Experts of a small language model.
Training: a variant of Muon for the experts, 922M tokens, 7037 steps.
Below are experts of layer 6 (counted from 0) of a mixture-of-experts language model. Rows are named router (the router's row for the expert) and show model dimensions 0-223. Each number is 128 + 32 x the weight over its row's rms, rounded and kept within 0 to 255.
After each expert's rows: a language model's description of what the expert responds to. This comes from a sample of Wikipedia text that the model never trained on.

# expert 34
router [128 103 179 117 138 120 149 138 119 114 134 178  99  69 104 142 123 119  79 120 155  79  87 100 167 156 104  90 112 143  79 125 111 197 130  90 177 152  95 116 148 101 166 179 130 169 106 126 102 135 108 147 128 123 183 134 136 137 109 136 145 132 205 172  84 121 161 169 165 114  77 187 137  78 144  92  78 130 104  97 124 142 129 151 102  88 153 148 111 104 127 148 139 141  84 156 139  57 180  92 134 130 154 118 166  97 118 130 164 100 131 148  95 110  90 128  96 159 139 190 147 106 108 105 102 120  99 155  23 112 159 160  93 154 116  90  55 143 111  98  72 113 106 185 136  81  97  90 148  82 111 164 139  90 129  88 119 102 152 105  63 140 197 122 159 165 230 145 175  78 127 102 122 143 131 120  96 144 129  97 124  87 132 135 132 137 107 156 129 171  87 120 187 122  97 122 134 141 147 108 126 150  92 173 113 165  78  89 184 137 207 148 151 139 100 105 143 146 104 148  87  75 133 122]
Auxiliary and main verbs plus linking words mid-sentence in prose, such as was, is, has, also, serve as.

# expert 35
router [148 132 179 187 171 148 132 198 136 160 140 173 116  83 116 179 119  56 139  92 133  81 112 114 153  86  83 113  37  97 113 144 107  85 107 122 142 157 134  70 153  82 168 161 148 131 100 172 151 157  98 119 117  95 180 125 136 145  92 111 167 143 169 102 142 131 144  90 164 204 104 147 133 109 106 107 130 175 127 128 202  88 189 173 205 122 134 164 100 130 178 173 148 173 100 137 163 152 113  81  83 182 136 226 118 137 146  83 135 138  57 119 138 137 138 149 100 163 171 121 116 121 113 107  96 118 148 154  40 150 109  94 106 116 113 118  97 114 146 135 150 159 115 151 150 152 126 138 135 148 147 129 140 142 121  94 149 124 176 130 111 165 159 143  86 137 148  99 155  56 113 163 129 150 148 131  94 142  94 144 126 111 120 105 119  79  81 132 106 168  84 130 150 105  63 119  76 145 168 115 128 117 140 109 132 129 134 134 132  65 193 123 144 192 139 115  98 138 125  98 117 124 204 107]
Common English given names and their word pieces, usually before a surname, such as John, James, Robert, Larry, Jackson.

# expert 16
router [129 145 158 135 151 119  61 154 114 158 124 115 115 154 153 150 124  96 133 134 157 144 116  98 145  85  68  62  80 131  90  78 106 152 173 132 143 135 170 151 132  89 125 135 147 161 112 188 103 186 110 146 108 176 160 144 134 126 106 188 196 121 128 137 109 133 176 107 148 167 101 177 143 141 137  98  43 200 137 114 139  96 104 109 140  96 197 197  85 169 166 157  92 150 100 175 136 122 168 186 117 113 200 146 167 167 115  95 154 106 130  98  78 109 119 138  97 145 128  96 122 128 110 129 103  99 160 118  89 160 142  77  86 181 136 110 144 139 144 137 124 104 123 126 133 129 122 163  99 118 136 162 100 170 160 139 182 128  99 115  72 227 160 112 164 163 164  73 162  89 149 174  86 160 160 162  96  78 128 146 119 126 121 102 139  97 112 174 142 170 116 114 123 125 117 173 174 111 130  96 187  93 127  85 142 119  69 130 116  86 120  83 188 139 173 116 133 132  42 110 138 138 136 138]
Lone r and other mid-word letter pieces, plus month names and capital M or L, such as April, May, man.

# expert 25
router [213 133 132 162 136 172 157 107 154 175 135 201 129 144 142 141  69 101 107 106 164 143 112 103 191 129 103 142 120 154  83 103 128 177 159 134 184 150 100 132 209 116 130 149 124 130 119 140 140 173 131  80 135  88 157  68 131 143 156 140 137 148 169 128 133 159 191  92 156 183 118 132 162  43 111 122 111 108 140 108 124 207 117  57 121 115 132 127 126 140 163 166 113 150 127 147 162 125 120 155 141 132 148  86 144 111 158 120 148  86  77  75 110 148  85  66 112 201 161 132 130 169  71  92  90 119 175 130 137 115 134 120  88 180  98  93 110 132 165 150 130 141 135 169 103 111 102 115 174  84 188 130  76 174 139  85 153  90 166 144 136 116 168 131 115 183 172 162 179  83 149 142  66 165 164 108 103 111 155 112 112 104 139 176 147  95  95 145 105 130 133  72 126 120 109 150 135 123 139  95 147  61  96 110  87 111 158 122 147 122 140 101 128 175  56  93 115 160 101  79 110  83 121  93]
Sentence-starting pronouns he, she, they, and middle or final pieces of foreign names and words, such as Ausgabe, Verwaltung, Oliveira.

# expert 44
router [130 171 177 110 133 136 115 147  87 111 124 182  83  70  87 156 137  98 162 187 169 106 139 109 146 128 130  63 126 152  55  96 110 146 173 124 157 137 128  63 165 141 160 207 147 180 118 174  62 189 123 153  95 120 143 145 152 162 160 120 105 110 136 117  68 155 181 141 157  74 113 193 167  50 126 103  75 136 128 155 146 157 167 153 120 100 163 180 136 122 123 143 190 152  71 127 138 136 123 122  72 147 148 165 100 115 154 151 167 117 142 121  99  85  53 118 119 149 175 172 177 166  63 106 103  92 145 139 100 124 121 149  57 143 132  91 110 148 104 148  63 148 102 150 119 127  70 124 124 109 111 122 141  92 130 130 129 119 129  98  70 147 201  99 118 136 139 120 150  91 135 138  98 157 123 113  74 118 109 155 140 109 129 123 172 114 122 146 170 144 103 118 158 166 101 122 147 124 139 114 129 152  94 211  95 178 110  78 133 105 137 144 154 142  95 112 124 115  89 137 138 102 134  41]
Articles a/an and forms of be and have in predicates, as in is a, was an, had been, became.

# expert 13
router [131 113 178 156 179 150 145 211 104 132  87 139  96 120 116 159  42  91 128 157 101  96 129 100 144  89 102 106 126 127 107 114  49 132 142 129 152 115  91 106 194 110 153 131 102 198 108 151 182 109  90 116 110 106 167  58 110 111 150  89 144 135 148 119 117 170 132 106 117 121 101 160 146  49 141  56 137 129  88 114 119 175 170 122  86 102 165 151  86 111 114 180 114 176 115 150 183 128 143 120 103 101 127 154 107 156 168 105 148  91  70 110 152 109  53  73 141 155 119 148 116 159 134 140 116  70 148 106 126 116 129 154  90 122  98 128 129 149 152 149 162 161 144 129  99 151  92 116  83 110 147 165 163 152 155  88 138  91 116 100 124 146 147 136 108 117 159 140 162 104 134 187  78 181 163 134  96 136 142 138 132 140 148 119 149  62  93 138 124 180 116 130 171 104  88 162 126 162 141 105 149 147 109  90  81 101 130 127 188  95 191 133 168 201 105  98  60 180  35 120 115 127 170 126]
Final pieces of personal surnames and place names, such as -ley, -ford, -bury, -ville, Jones, Wilson, often in tables and lists.

# expert 32
router [138 115 142 152 132 146  94 147 125 176 175 144 132  87 143 162 141 155 105 101 143 113 124 128 182  71  84 158 119 118  95 132  85 170 170 129 165 119  44  97 159 105 119 158 162 128 141 158 136 161  97  82  79 184 163  98 122 180 186 102 168 148 136 137 115 161 158 117 162 187 134 126 130  93 106 100 104 121 104  85 124 209 106 173 153 168 146 164 111 204 132 190 160 187 102 148 160 132 141 143 134 130 150 138 132 140 146 154 190 129 117 124  91 134 114 159 117 148 123 128 144 153 134 146  81 109  80  89 137 207 160 143 140 146  76  88 187 134 139 162 157 107 132 126  97 145 121 121 173 140 116  79 116 157 158 115 152  94 149 107 126 117 173 117  47 155 172 139 181  87 168 107 150 141 179 113  88 127 116 128 116 106 138 129 200 126  78  95 132 122  97  64 103 160 113 169 159  88 147  58 146 101  60 160 132 153  80 149 125 146 144  97 166 150 137 100  96 171  61  84  68 112 112 135]
Middle syllables of personal names, places and foreign words, such as Cor-din-gley, Cré-han-ge, cor-ian-der, Gil-bert.

# expert 2
router [188  95 197 130 161 154  41 172 126 179  85 129 122  95 104 160 101 137 152 152 146 115  89 114 146 114  74 112 137 171  83 146 147 150 138  99 142 147 108  98 166 131 174 153 137 121 113 160 141 164 152  83  75  86 199  96 113 188 175 155 160 173 173 123 140 130 155 105 165 152 100 139 148  84 129 109  95 133 125 111 170  98 190 158 159  90 144 138  97 138  97 184 140  78  94 105 170 171 129  81 162 160 166 160 201 184 177  63 143 136  59 114 116  94 116 154 113 141 167 118 117 181 113 144 122 124 146 175  76 135 143 124 109 160  72 118 113 122 147 142 135 160 113  94 116  88 127 138 106 115 180 140  88 147 153 117 124  68  99 103  97 118 166 128 143 146 177 127 176 112 136 146 132 184 184  92 125 145  97 147  98 152 104 125 121 109 100 127  81 148  84  97 123  90 138 125 152 172 152  96 107 125  81 108  94 103 126 111 128  98 173 140  99 169 139  72 104 222  85  92 120 150 139  98]
Final or middle pieces of Germanic and other surnames and place names, such as -berg, -burg, -mann, -ton, Frank-f-urt.

# expert 9
router [165 108 130 166 163 156  75 143 101 148 114 112 122  92 156 172  42  68 171 127 165 127 138 106 136  87 104 115 152 130 121  74  86 205 175 119 155  79 121  35 199 150 106 137 132 114 160 181 117 162 113 102  92  83 131 129 113  82 135 172  93 136 108 121 103 160 171 143 134 101  97 116 140  78 125 130  82 156 110  73 154 131 158 131 152 175  93 119 126 102 179 160 151 116 107 192 149 127 180 162  87  94 177 149 109 129 118 120 152  95  97 111 115 107 115 102  57 147 168 130 177 111 148 116 102 100 162 139 102 126 219 132 109 186 151 107 103 132 168  94 138 115 118 182  80 111  73 113  99 164 114 136 127 123 163 117 147 118 170  90 113 171 149 162 138 130 160 124 155 109 172  96 115 180 173 156  70  71 123 122 107  67 114  94 154 105 119 169  90 116 145  93 164  76 137 161 143 139 179 126 139  67 114 169 137 121 112  94 147 110 128  98 190 167 143 123 119 150  90 116  93 127 151 116]
Standalone numbers in tables, sports scores, dates and coordinates, often right after a pipe or dash, such as 6–3, February 4, #13, plus opening parentheses.

# expert 20
router [136  98 113 156 131 155  82 157 105 148 107 156 114 111 131 116 119 116  75 116 164  84 124 130 167 132  64 116 123 174  96 117  94 168 176  76 159 118 125 122 187 105 182 136 114 176 120 176 182  97 112 121  89  85 138 152 152 151 119 121 162 131 167  93 103 120 171  86 121 174  62 171 162 127 100 102  86 156 112 117 153 177 109  97 148 163 179 150  74 149 132 155 192 107 111 173 167 130 176 152  98 173 163 152 152 133 143 114 174 128 109 155 163  82 101 114 122 124 186 173 151 126 108 109 101  80 168 105  93 160 177 117  75 175 101 123 127 132 125 105 142 188  80 152  78 115 132 120 104  97 134 151 162 166 184  78 148 135 130  88 128 167 147 143 114 127 150  95 187 123 176 129  77 165 149 142 115  91 140 151 160 130  59 111 136 102  40 191 115 134 102 121 171 108 121 142 156 107 143  93 179  95  99 147  64 138 138  97 146  99 122 151 170 184 127  87  86 107 132 121  50 138 165  95]
The verbs called or named before a name, plus capital-letter pieces, acronyms, chess notation and raw bytes of non-Latin scripts.

# expert 37
router [135 121 139 129 166 148 151 116  78 119 146 105 106  75 107 130  90 161 114 182 146  84 113 126 154 160  88  71 126 154  84 140 102 130 146  98 162 137  93  76 136  89 127 148 146 183 126 141 116 137 107 117 114  85 209 149 162 170 148 158 140 170 160 111 121 132 179 120 165 113 118 171 151  92 146  98  72 147 107 100 116  94 134 153  94  59 145 133 102 131 125 161 105 198  75 136 175 120 144 111 156 154 177 127 131 131 110 125 140  83  97 137 142  83 103 104  93 129 156 185 161 117  92 111  90  47 123 183  27 135 176 155  77 120 101 108 114 176 100 120  96 113  98 193 119 103 122 160 143 123 127  83 145 109 136 124 171  97 120 139 131 167 150  86 132 152 229 108 150  73 133 156 119 124 104 170 109 112 114 196 107 101 131 142 138 139 114 141 129 143  62  81 133  69  91 146 129 118 161  72 141 124 111 175 101 147 151  99 172 159 171 151 152 135  79  99  99 130 116 105  98  56 181  86]
Main verbs in past or participle form and endings -ed, -ing, -s, such as made, began, took, summoning, derived.

# expert 27
router [161 174 115 128 162 170 118 146 117 130 139 171 112  81 126 196 134 139  95 113 153 135  85 136 141  83  97 120 122 133  97 125  91 233 139 123 177  67  91 136 165 100 146 141 112 129 149 171 154 176 103  98  80 113 134 136 114 107 152 140 114 143 126 169 153 140 182 134 155 189  99 155 153 135 138 127 114 180  78  62 102 123 140 148 173 105 116 133 139 123 140 154 163 127  93 143 150 149 164 140 116 152 124 145 107 192 125 145 136  89  96  93  63  79  96 146 147 130 154 151 136 165 121 141  57 111 126 155  70 133 162  55 102 188 126 137 102 165  94 151 107 203 111 194 139 102 138 186 138 191 112  77 132 172 122  93 144  91 101  83 127 136 140 166 116 155 143 170 131 105 141 159 117 184 128 107  69 140 113 160 107 137 147  81 171  71 112 130  96 126 127 128 172  96 123 183 144 110 141 158 177 153 129 151  62 125 124  98 176 118 154 105 160 142 104  75 104 194 115  95  70  67 146  86]
Subject pronouns and relative words starting a clause before a verb, especially in plot summaries, such as he, it, who, there, plus infinitive to.

# expert 12
router [143 120 171 116 157 175  83 154  83 136 116 141 111 100 164 168  53  93 166 154 173 120 145 123 164 116 112 126 134 130 121  63  58 221 154 125 168 102 120  54 211 159 110 133 122 139 135 169 105 152 129  99  98 126 123 143 106  98 129 175 127 105 161 151  96 128 141 143 128 145 104 148 133  88 123 129 107 160 139  64 126 113 155 104 124 171 101 136 122 110 188 161 139 106  85 168 146 101 141 107  97 124 151 183 123 142 112 111 144  96  64 115 154  89 136 139  83 147 181 122 138 126 128  92  91 126 130 117 120 126 249 157 113 163 125 105 132 163 156 120 132 119 111 154  84 113  86 157  96 154 150 160 132 166 171 104 149 139 184 108 101 175 193 172 113 126 149  90 147  74 148 122 113 150 143 147  98  36  94 162 108  65 135 106 165 116  97 157  74 133 113 106 146  96 153 163 117 155 155 122 123 111 132 186 146 123  92 126 116  83 184 125 148 161 112 118 143 160  51  73  56 124 138  99]
Line breaks after list headings such as Production or Government, opening parentheses before years, and two-digit numbers in table cells.

# expert 38
router [157 161 145 153 141 139  95 147 125 131 105 119 111  57 140 148  42  92 144  42 164  80 121  57 118 172 105 150 130 129  89  64  80 148 155 105 131 113  88 147 152 110 103 114 151 122 151 189 107 132 120 111 112 110 170  95 123 101 138 151 130 141 124 113 108 170 137 125 133 131 107 136 143  77 137 126  82 129  84 112 174 103 146 104 137 130 142 148  95 152 156 145 113 109  71 121 124 139 149 156  97  94 219 162 107 206 135  91 180  87 113 122 130 106 132 126 118 181 157 130 161 108 108 130  96 150 148 144  87 107 167 121 111 173 134 124  98 151 194 136 101 151 126 141 128 118 101 135 108 120 157 134 131 151 182 122 163  80 198 142  88 155 130  83 127 138 156  90 135 131 203 196 156 138 217 185  77  70 128 153 108 122  89  87 133 141  77 164 124 112  65  47  95  69 121 104 133 149 194 123 109  89 103 125  87 123 156 106 136 131 115 142 180 178 132 128  98 165 134  92 113 112 191 135]
Years, year digit pieces, days and month names in dates, birth-death ranges and citations, such as 18-67, January, 1934.

# expert 8
router [150 159 105 155 215 170  96 140  99 135 121 106  97 117 122 173 132 136 104 138 115 107 151  97 172 172  71  84 127 116  93  95  92 168 169 127 152 148  88 129 144 126 146 176 122 102 166 129 156 129  85  39 139 171 154 130 130 126  91  60 196 103 137  98  96 137 148  71 143 129 102 186 149  88 138 116  95 156 128  56 176 169 144 107 168 119 181 146 125 148 113 173 176 171  92 173 159  61 110 171 131 165 191 161 123 156 121 135 126 175  97 106 138 120 139  76 136 128 144 160 160 141  95 155  98  96 105 117 119 177 151 133 122 136 105 130 133 183 161 118 163 163 115 121 126 119 104  94 127 164 112 137 131 105 172  77 163 100 167 136  99 129 139  64  78 123 140 121 160 106 160 155  37 192 176 106 105  52 125 135 105 100 106  55 195 120 112 128 110 158  75 109 133 153 133 203 137 104 134 120 146 135  84 113 102 116 115 117 131 117 142 173 180 144 151 125 136 111  94 115 125 110 150  81]
Middle pieces of unusual or foreign words and names, such as m-ul-berry, U-gan-da, U-ž-ice, and prefixes like pro, con, trans.

# expert 42
router [139 152 125 104 133 143 167 157  76 145 115 110  68 118 137 143  94 125 105  84 116  94 167 141 176 102 116  97 119 157 111 123 103 134 112 117 147  96  75  87 130  99 165 213 134 170 157 152 165 131 143 100 112 160  86  87 183 143 131 181 138 118 129 102 123  57 159 107 164 180  60 175 152 100 144 125 102 166 134 115 137 105 155 106 117 148 206 152  91 138 155 172 120 112 134 145 159 142 144 174 121  76 157 147 130 133 165  82 132  77 109 102  67  93  76 167 132 173 160 165 155 134 160 135  79 148  86 108 106 134 155 119  82 199  95 126 148 158 145 142  62 128 128 149  80 105  77 128 152 142 164 184 133 193 115  83 124  92 113 103  85 152 175 141 115 156 129  67 138  96 144 161 123 121 195 189 109 132 126 198  93 115 108  91 216 136 115  99 144 119 129  77 173 145 143 138 133 121 114 106 128  86 112 109 100 158  68 140 181 120 114  98 128 125 111 101 119 172  54 160  96 114 150 118]
Inner and final pieces of nouns and names, like cat-tle, torped-oe-s, pat-ente-d, plus nouns such as fire, game, battle, police.

# expert 36
router [144 117 115 181 181 191 110 139 121 176  98 152  59  73 119 165  78  97  60 115 134 132 128  48 185 116  91  99 109 151 104  59 149 153 181  89 151 111 144 127 160 123 203 155 196 130 162 116 151 193 118 156 132 133 145 143 116 161 115 129 142 115 131 157 110 151 139  82 106  94 116 187 140 121 124 117 116 134 117  92 134 119 150  69 141 133 146 121  77 207 110 160 161 114 115 115 147 100  96 170 131 199 141 152 103 168 177 118 158 129 125 113 117 110  88 118 100 163 110 148 172 207  95 131 102  89  97 181 117 142 189 100 110 137 111 104 111 170 154 115 123 120 106 141 110 138 117 119  56 136 105 108 153 144 163  83 140  85 125 163 145 176 155 130 114 100 115  95 146  81 162 193 151 128 151 141  82 130 100 127 109 153 163 141 122 112 100 179 109 119 150  78 129 101 135 150 100 151 200  87 155 105 135  94  99 128 107 158 135 100 161  99 139 210  94 104 133 118  68 139  85  89 178  86]
Closing parentheses after years or publishers, full stops, closing quotes, brackets and percent signs that end a clause or sentence.

# expert 43
router [174 189 164 131 154 146 112 197 101 182 115 153  94 112 153 131 136 147 152 130 164 118 128 126 158 116  78 131  45 152 124 100 119 146 164 136 128 132 110 114 140 121 159 132 128 140 131 159 163 136 113 130 119 169 132  95 146 111 145 120 127 119 187 103 134 137 186  93 138 167 109 118 163 125  68  63  77 171  21  81 181 114 125 105 168 147 157 208 103 103 144 177 140 138 102 196 132 110 138 168 149 126 158 139 123 111 161 104 136 120  93 152 172 121 156 122 122 163 162 161  71 133 148  68 107 103 126  84 130 173 120 122  76 150 120 129 104 210 169 148 145 169  75 195 116 143 117 134 105 135 176 120 128 144 135 111 176  94 184 136 154 160 196 175 128 184 210 128 158 148 152 106 106 183 159 149  51 138  95 137 166  82 108 117 109 115 113 159 128 174 128 117 117 149 159 128 137 161 129 122 172  53 110 143 148 106 121 102 132 122 144 112 180 121 126 105 111 118 126 121  77  88 113  61]
First capitalized pieces of proper names, such as Ad, Gu, Jo, Hon, Ab, Sil, in running text, tables and citations.

# expert 46
router [160 139 130 139 142 140 110 145  68 177  75 153  84 105 140 147  51 117 106 117 168 117  86 104 167 148  76 109  70 129  94 116 105 136 130 125 171 157 124 125 169 126 132 153  98 129 158 141 180 123 140  72  88 157 146  99 143 184 134 164 185  81 178 111 125 129 158 133 159 101 101 151 169 128 166  83 111 137  91  96 101 195 181 141 124 126 184 136 107 106 138 161 131 145 122 189 134 126 139 204  48 190 190 135 167 119 132  83 155  96  84  99  78 150 116 106  47 164 125 151 182 149 110 139  89 116 117 100 128 176 184  74  81 165  91 147 148 127 104 154  89 113 109 149 159 116  82 142 121 141 131 113 140 123 165  95 149  61 112  78 126  92 147  91 116 159 131 111 137 115 189 135 113 187 133 132 105 112 114 141 140 185 138 142 128 118 155 170 104 148 123  95 161 111  99 152 147 131 217 107 141 135  81 139 134  83 114 115 116  62 194  90 148 170 106 113  86 125 137 120 155 145 130  87]
Equals signs in section headings like ===Career===, table pipe separators, paragraph breaks, and infobox field labels such as Binomial, Occupation.

# expert 49
router [190 113 120 134 137 148 131 166 100 172  84 161 119 111 122 168 100 110  89 103 107  72 132 106 150 103 123 126  96 168 112 113  84 169 173 100 152 165 112 103 170 110 161 145 147 150 117 140  95 149 111 117 100 115 140 144 107 124 166 129 169 103 149 129 125 161 144  71 145 161 111 141 144 101 109  91 113 136 130  80 175 126 145 104 133 163 132 115  80 128 157 172 113 129 143 155 182  91 164 123  75 154 165 167 178 196 112  94 131 110  68 120 132  67 123  46  70 117 164 160 153 173  83 136 102  87 155  76 116 185 158 113  79 166 128  83  63 132 161 108 111 137  99 170  70 158 140 135 115 110 118 150 165 158 148 117 183  94 146  74 123 132 107 128 172 179 113 137 152 120 131 202 127 180 158 123 102  99 163 137 187 101 125 102 141  73 134 177 134  95  90 152 141  86 106 168 120  90 141 117 141  89 115 168  80 142 116 134 196 143 113  95 143 200 130  86 128 136 117  38  54 143 120  82]
Raw byte pieces of Korean, Japanese, Chinese, Bengali script and pieces of romanized Asian or African names, e.g. Tae-hwa, Sabula.

# expert 60
router [195 201 148 177 120 187  68 142 109 187  99 134  99  94 110 129 107  86 138 161 104 116  70 111 146 118 116 123 124 170  90 124 130 154 109 133 170  70 139 121 179 127 127 151  90  92 149 108 132 148 145  71 124 145 155 113 116 158 105 128 213 150 135 123 121 133 148 158 169 128 104 127 144 115  96 125 114 153  80 112 156  57 141 151 147 111 212 170 120 157 129 154 156 104 113 150 157  94 129 109 134 120 148 160  95 123 134  97 147 118  95 130  60 130  97 117 132 161 134 108 146 126 108 144  79  48 110 203 102 166 173 139 112 168 108 132 149 118 182 157 130 117  80 144  96 154 109 159 152 142 133  77 142 117 161 127 191  60 125 107 113 135 136 154  97 149 201  96 194 106 123 143 102 146 146 152 130  65 105 112 109 127 116 141 129 100 115 171 128 165  74 103 166 140 117 128 132 132 212  56 171  92 111 161  69 127 125 148 182  84 169 133 176 188 126  79 132  71  88 120  77 104 123 127]
Final suffix pieces like -s, -ge, -de, -ation completing words and names, plus plural group nouns like forces, families, troops.

# expert 50
router [142 159 133 140 168 153  73 180 135 143 152 103  97 105 157 148 148 124 174  78 151 109 133 117 156 110  55 138  86 126 105 137 108 119 172 148 152 188 138 110 200 135 143 146 116 133 133 169 174 159 112 126 124 131 142  49 142 185 122  83 113 149 188 122 142 107 146 114 132 163 106 146 144 125  84 129  97 192  51 127 166 156 167 147 160 169 118 176 115 133 111 190 113 152 102 146 145 134 139 100 143 147 190 157 125 126 140  52 176 165  94 155 117 101 111 151 104 141 169 151 142 139 124 136 125  93 125 140 126 162 127 103 104 111 103 145 126 163 148 145 131 158  91 179 149 123 107 125  66 119 135 135  96 139 153 131 181 107 159 124 133 149 179 110 108 192 246 145 226 118 127 135 106 171 119  91  99 122 119 131 129 114  76  99 124  75 116 174  96 144  98 112 154 146 160 204 130 109 120 105 180 116 120 168  92 160 134 130 130 110 104 117 211 139 148 124  99 151  55  79  95  96 129  56]
Capitalized opening pieces of given names and surnames, often in tables or lists, such as Domin-ika, Ru-i, Ja, Gu.

# expert 30
router [111 158 167 127 137 154 143  99  74 145  90 112  99  48 134 141  78 175 129 130 125 106  75 105 114 114  78 126  91  93 123 103  82 161 175  96 128 116 117 134 188  74 150 147 109 152 136 127 168 134 119  90 150 105 155  81 123 134 167 107 150 123 178  96  99 148 164  99 153 175 114 151 156  82 116 108 107 134 115 121 227 169 163 123 143 110 176 167 126 144 119 162 139 125 142 173 137 116 122 156  73 150 203 150 160 150 162 127 137 148  93 119 135  87  64  97 102 203 164 159 121 147 133 169 110  97 105 158  79 177 121 135 126 141 120 174 175 170 145  47 143 128  99 179  64 156 130 137 109  87 165 136 132 143 123  96 130  74 198 139 134 135 131 153 121 167 148 103 155 120 133 110  76 163 154 164  94 129 129 158 118 109 134 101 129  87 124 164 137 109  88 100 187  94 113 211 111 147 141  86 171 118  76 164  87 138 137 132 171 104 134  59 160 160 157 125 141  89  58 123 116 124 175  88]
Capitalized place and name words such as Island, Mount, Peak, Man, and syllable pieces inside transliterated Asian or foreign names.

# expert 56
router [198 104 162 104 136 177 122 124 104 123 146 112 137  73  74 130 124 122 121 109 131 109 115  75 131 142 135  83  49 139 109 134 105 138 203 112 192 172  64 127 169 131 156 160 210 186 158 220 132 152  86 150 110 151 170 140 141 133 147 145 172 131 119  99  99  97 121  59 136 178 110 154 156 115 133 101 106 151 107 121 101 158 155 118 115 110 170 187  88 146 165 103 157 121 150 161 117 123 153 109  98 143 140 170 129 125 176 126 155 119  77  93 116  90  72 108  66 148 173 173 107 170  93  89 107 153 100 105  82 149 146  95  69 153  82  98  96 135 112 172 135 181 115 171 103 132  67 168 119 165 146 136 117 111 154  89 109 127 144 152  83 115 142 129 126 121 139 114 133  89 103 120 109 116 139 173 113  98 104 139 100 159  90 121 127  88 149 185  78 150 144 129 163 110 147 196 181 144 162  51 177 119 115 140 119 127  84 106 145  75 150  76 162 140  92  76 105 129 165 144 104  85 133 149]
The, and, or, and possessives its, his, their linking or starting noun phrases, as in and its, the modern.

# expert 58
router [122 136 126 154 165 151 123 138 165 135 124  90  91 102 137 101  62  87 118 150 177 148 115  84 138 101 152 105 159 132 101 153  91 199 110 127 173 101 103 106 140 113 164 153 159 107 154 138 115 154 123 107 117 118 129 103  97 126 120 129 154 152 124  65 127  68 153 118 132 114 117 148 129 126 116 100  32 150 101 126 159  96 131 101  83 126 156 207 102  97 201 152 171 130 116 179 112 159  98 125  95 144 160 116 103 140 113 106 107 150 108 202 107  96  85 106 123 164 114 179 140 171 119 153 105  46 156 130  75 149 151 106  98 212 148 130 114 113 128 147 118 138 105 161 109 112  86 143 136 140 105 105 129 151 156  56 187  86 119 107  75 131 186 107 152 140 198 121 158  55  88 119 119 180 143 118 123 108  70 163  79 155 151  86 169 118 123 185 126 166 122 130 112 156 112 134 136 140 129  85 152  81  66 131  95  73 112 114 171  65 182 110 145 182  76  62 100 144 120 158  84 136 136 134]
Plural suffixes on nouns such as s, ers, ts, ations, as in Horses, Students, plus plural pronouns like they, their.

# expert 45
router [167 148 125 103 155 158 101 158  74 235 109 117  93  88 121 167  97 124 122  67 190 113 123  94 150 157 115 101 139  81  92  81 104 126 153 125 144 112 136 125 167 124 122 177 115 124 155 150 162 148 160 105  82 125 136  83  84 194 113 154 165 137 148 120 147  90 131 106 155  92 101 156 162 134 168  77  97 127  58  86 149 149 126 108 105 145 215 135  98 116 120 176 120 118 127 204 118 137 128 190  74 159 120 110 148 142 133  67 151 153  96 170  41 117  90 133  91 141 156 166 173 134 107 145  86  94 100 121  86 149 194  91 118 171 109  97 129 153 127 179  96 133 114 146 122 138  93 172 179 130 132 151 165 149 201 106 150  88 133  62 107 103 128 109 127 171 174 133 176  94 147 125  73 172 142 134  91 103 118 118 150 138 154 121 110 120 103 184 118 191 127 133 118 117 103 117 146 119 182 104 170 148 110 159 120 125 141  99 108  85 147  87 131 209 112 100 133 147 112  80 134 152 147 102]
Equals signs of section headings, paragraph breaks, and infobox or table field labels, such as == Demographics ==, Location, Turnout, Born.

# expert 63
router [133 128 194 142 145 155  74 160  92 143 142 126 101  85 100 133 156 139 141 145 134  92 107 120 147 100  96 131  92 114  53  87 117 112 136 156 143  65 109 129 163 136 103 177 122 158 171 143 158 163 181 168 126 106 147 125 135 160 101 191 134 113 185 131  99 112 140 137 134 127  89 120 181 123 156 127  66 131  68  68 143 157 144 125 120  90 109 138 133 199 176 176 124 143  82 153  99 160 154 163  76 161 161 157 138 100  90  99 144 180 108  86 145 137 118 139  84 141 186 128 125 129 118 123  81 152 110 124 165 150 185 125  96 138 103 100 134 142 132 143  68  97  70 154 129 146  75 150 142  89 139 110 144  98 200  92 210 114  99  70 113 178 146 119 133 187 176  80 158  96 133 155 122 171 197 126 130  75 114 169  66  69 122 155 123 137 126 166 124 161  94  50 108 128 101 200 149 130 137 127 112 111 142 117 136 150 154 169 178 165 155 112 163 149 108  63  84  97 137 123 107 116 127 113]
Inner pieces of Latin-derived words after their prefix, such as imp-ort-s, inv-ol-vement, ad-op-t, red-uction, partic-ipant.

# expert 10
router [177  98 125 119 145 152 147 164 104 149 142 138  74 106 151 173  94 165 162 160 136 136 110 123 168 126 111 150 158 132 116  75  94 201 142 118 158  95 113  62 131 134 129 136 112 144 146 122 126 183 126  71 111 102 157 109 102 124 129 173 152 127 206 148  92 134 148 127 124 139 109 142 136  97 114 106  79 152 123  82 105 126 160 159 140 146 148 169 106 101 187 183 158 120 143 184 134 108 143  79  70 153 137 185 153 133 137 104 163 113 133 117 128  96 128 109  92 163 187 110 135 157 132 126  93 105 122 103 124 165 202 147 110 160  79  81 151 162 168 146 108 109 111 158 114 113  42 108  90  99 161 152 108 162 209 132 119 118 157 110  99 183 145 174  93 124 150  82 103  70 176 125  66 149 154 183 114  43  72 147 146 106 135 121 139  85  69 158  83 150  97 141 150 115 140 197 122 142 151  95 144 149 101 125 141 145 105 134 107  64 193 102 131 153  93 110 147 154  51 117  73 147  95  86]
Line breaks, paragraph breaks and list-item dashes in infoboxes, tables and headings, plus opening parentheses and quotation marks.

# expert 61
router [142 137 192 178 127 140 117 134  96 174 169 187 121 102 103 144  87 154 148  61 143  93  98 105 140 123  58  96 144 146  55 114 135 109 111 118 147 129 110  87 173  77 162 191 146 151 148 162 149 143 138  41  77 151 127 130 146 138 106 126 146 144 135 118 111 164 184 118 127 118 126 195 133  59 108 123 129 127  51 134 163  82 157 139 149 144 114 169 140 116 171 157 135 171  90 106 159  89 165 119 123 129 148 158 209 158 168 113 160  96 120 132 139 140 132 111 167 141 181 173 148 179  92 148 100 134 111 156 105 178 225 131 106 130  92 102 118 166 167 162 155 160 130 192  90 120 105 181  97 128 137 192 110 129 135 114 164  98 119 130  60 169 139 100 162 148 177 115 139  56 147 140 134 187 165 141 106 112 144 129 124  82 106 133 139 104 104 106 119 145  46 114  87  99 131 129 127 145 133 126 159 101 131 131 127 139  99  78 109 114 191 128 136 133 127 129  75 112  74 127 117  51 138 132]
Prepositions opening time, place or agent phrases, such as in, during, by, at, after, until, often in biographies (PhD in 1978 from).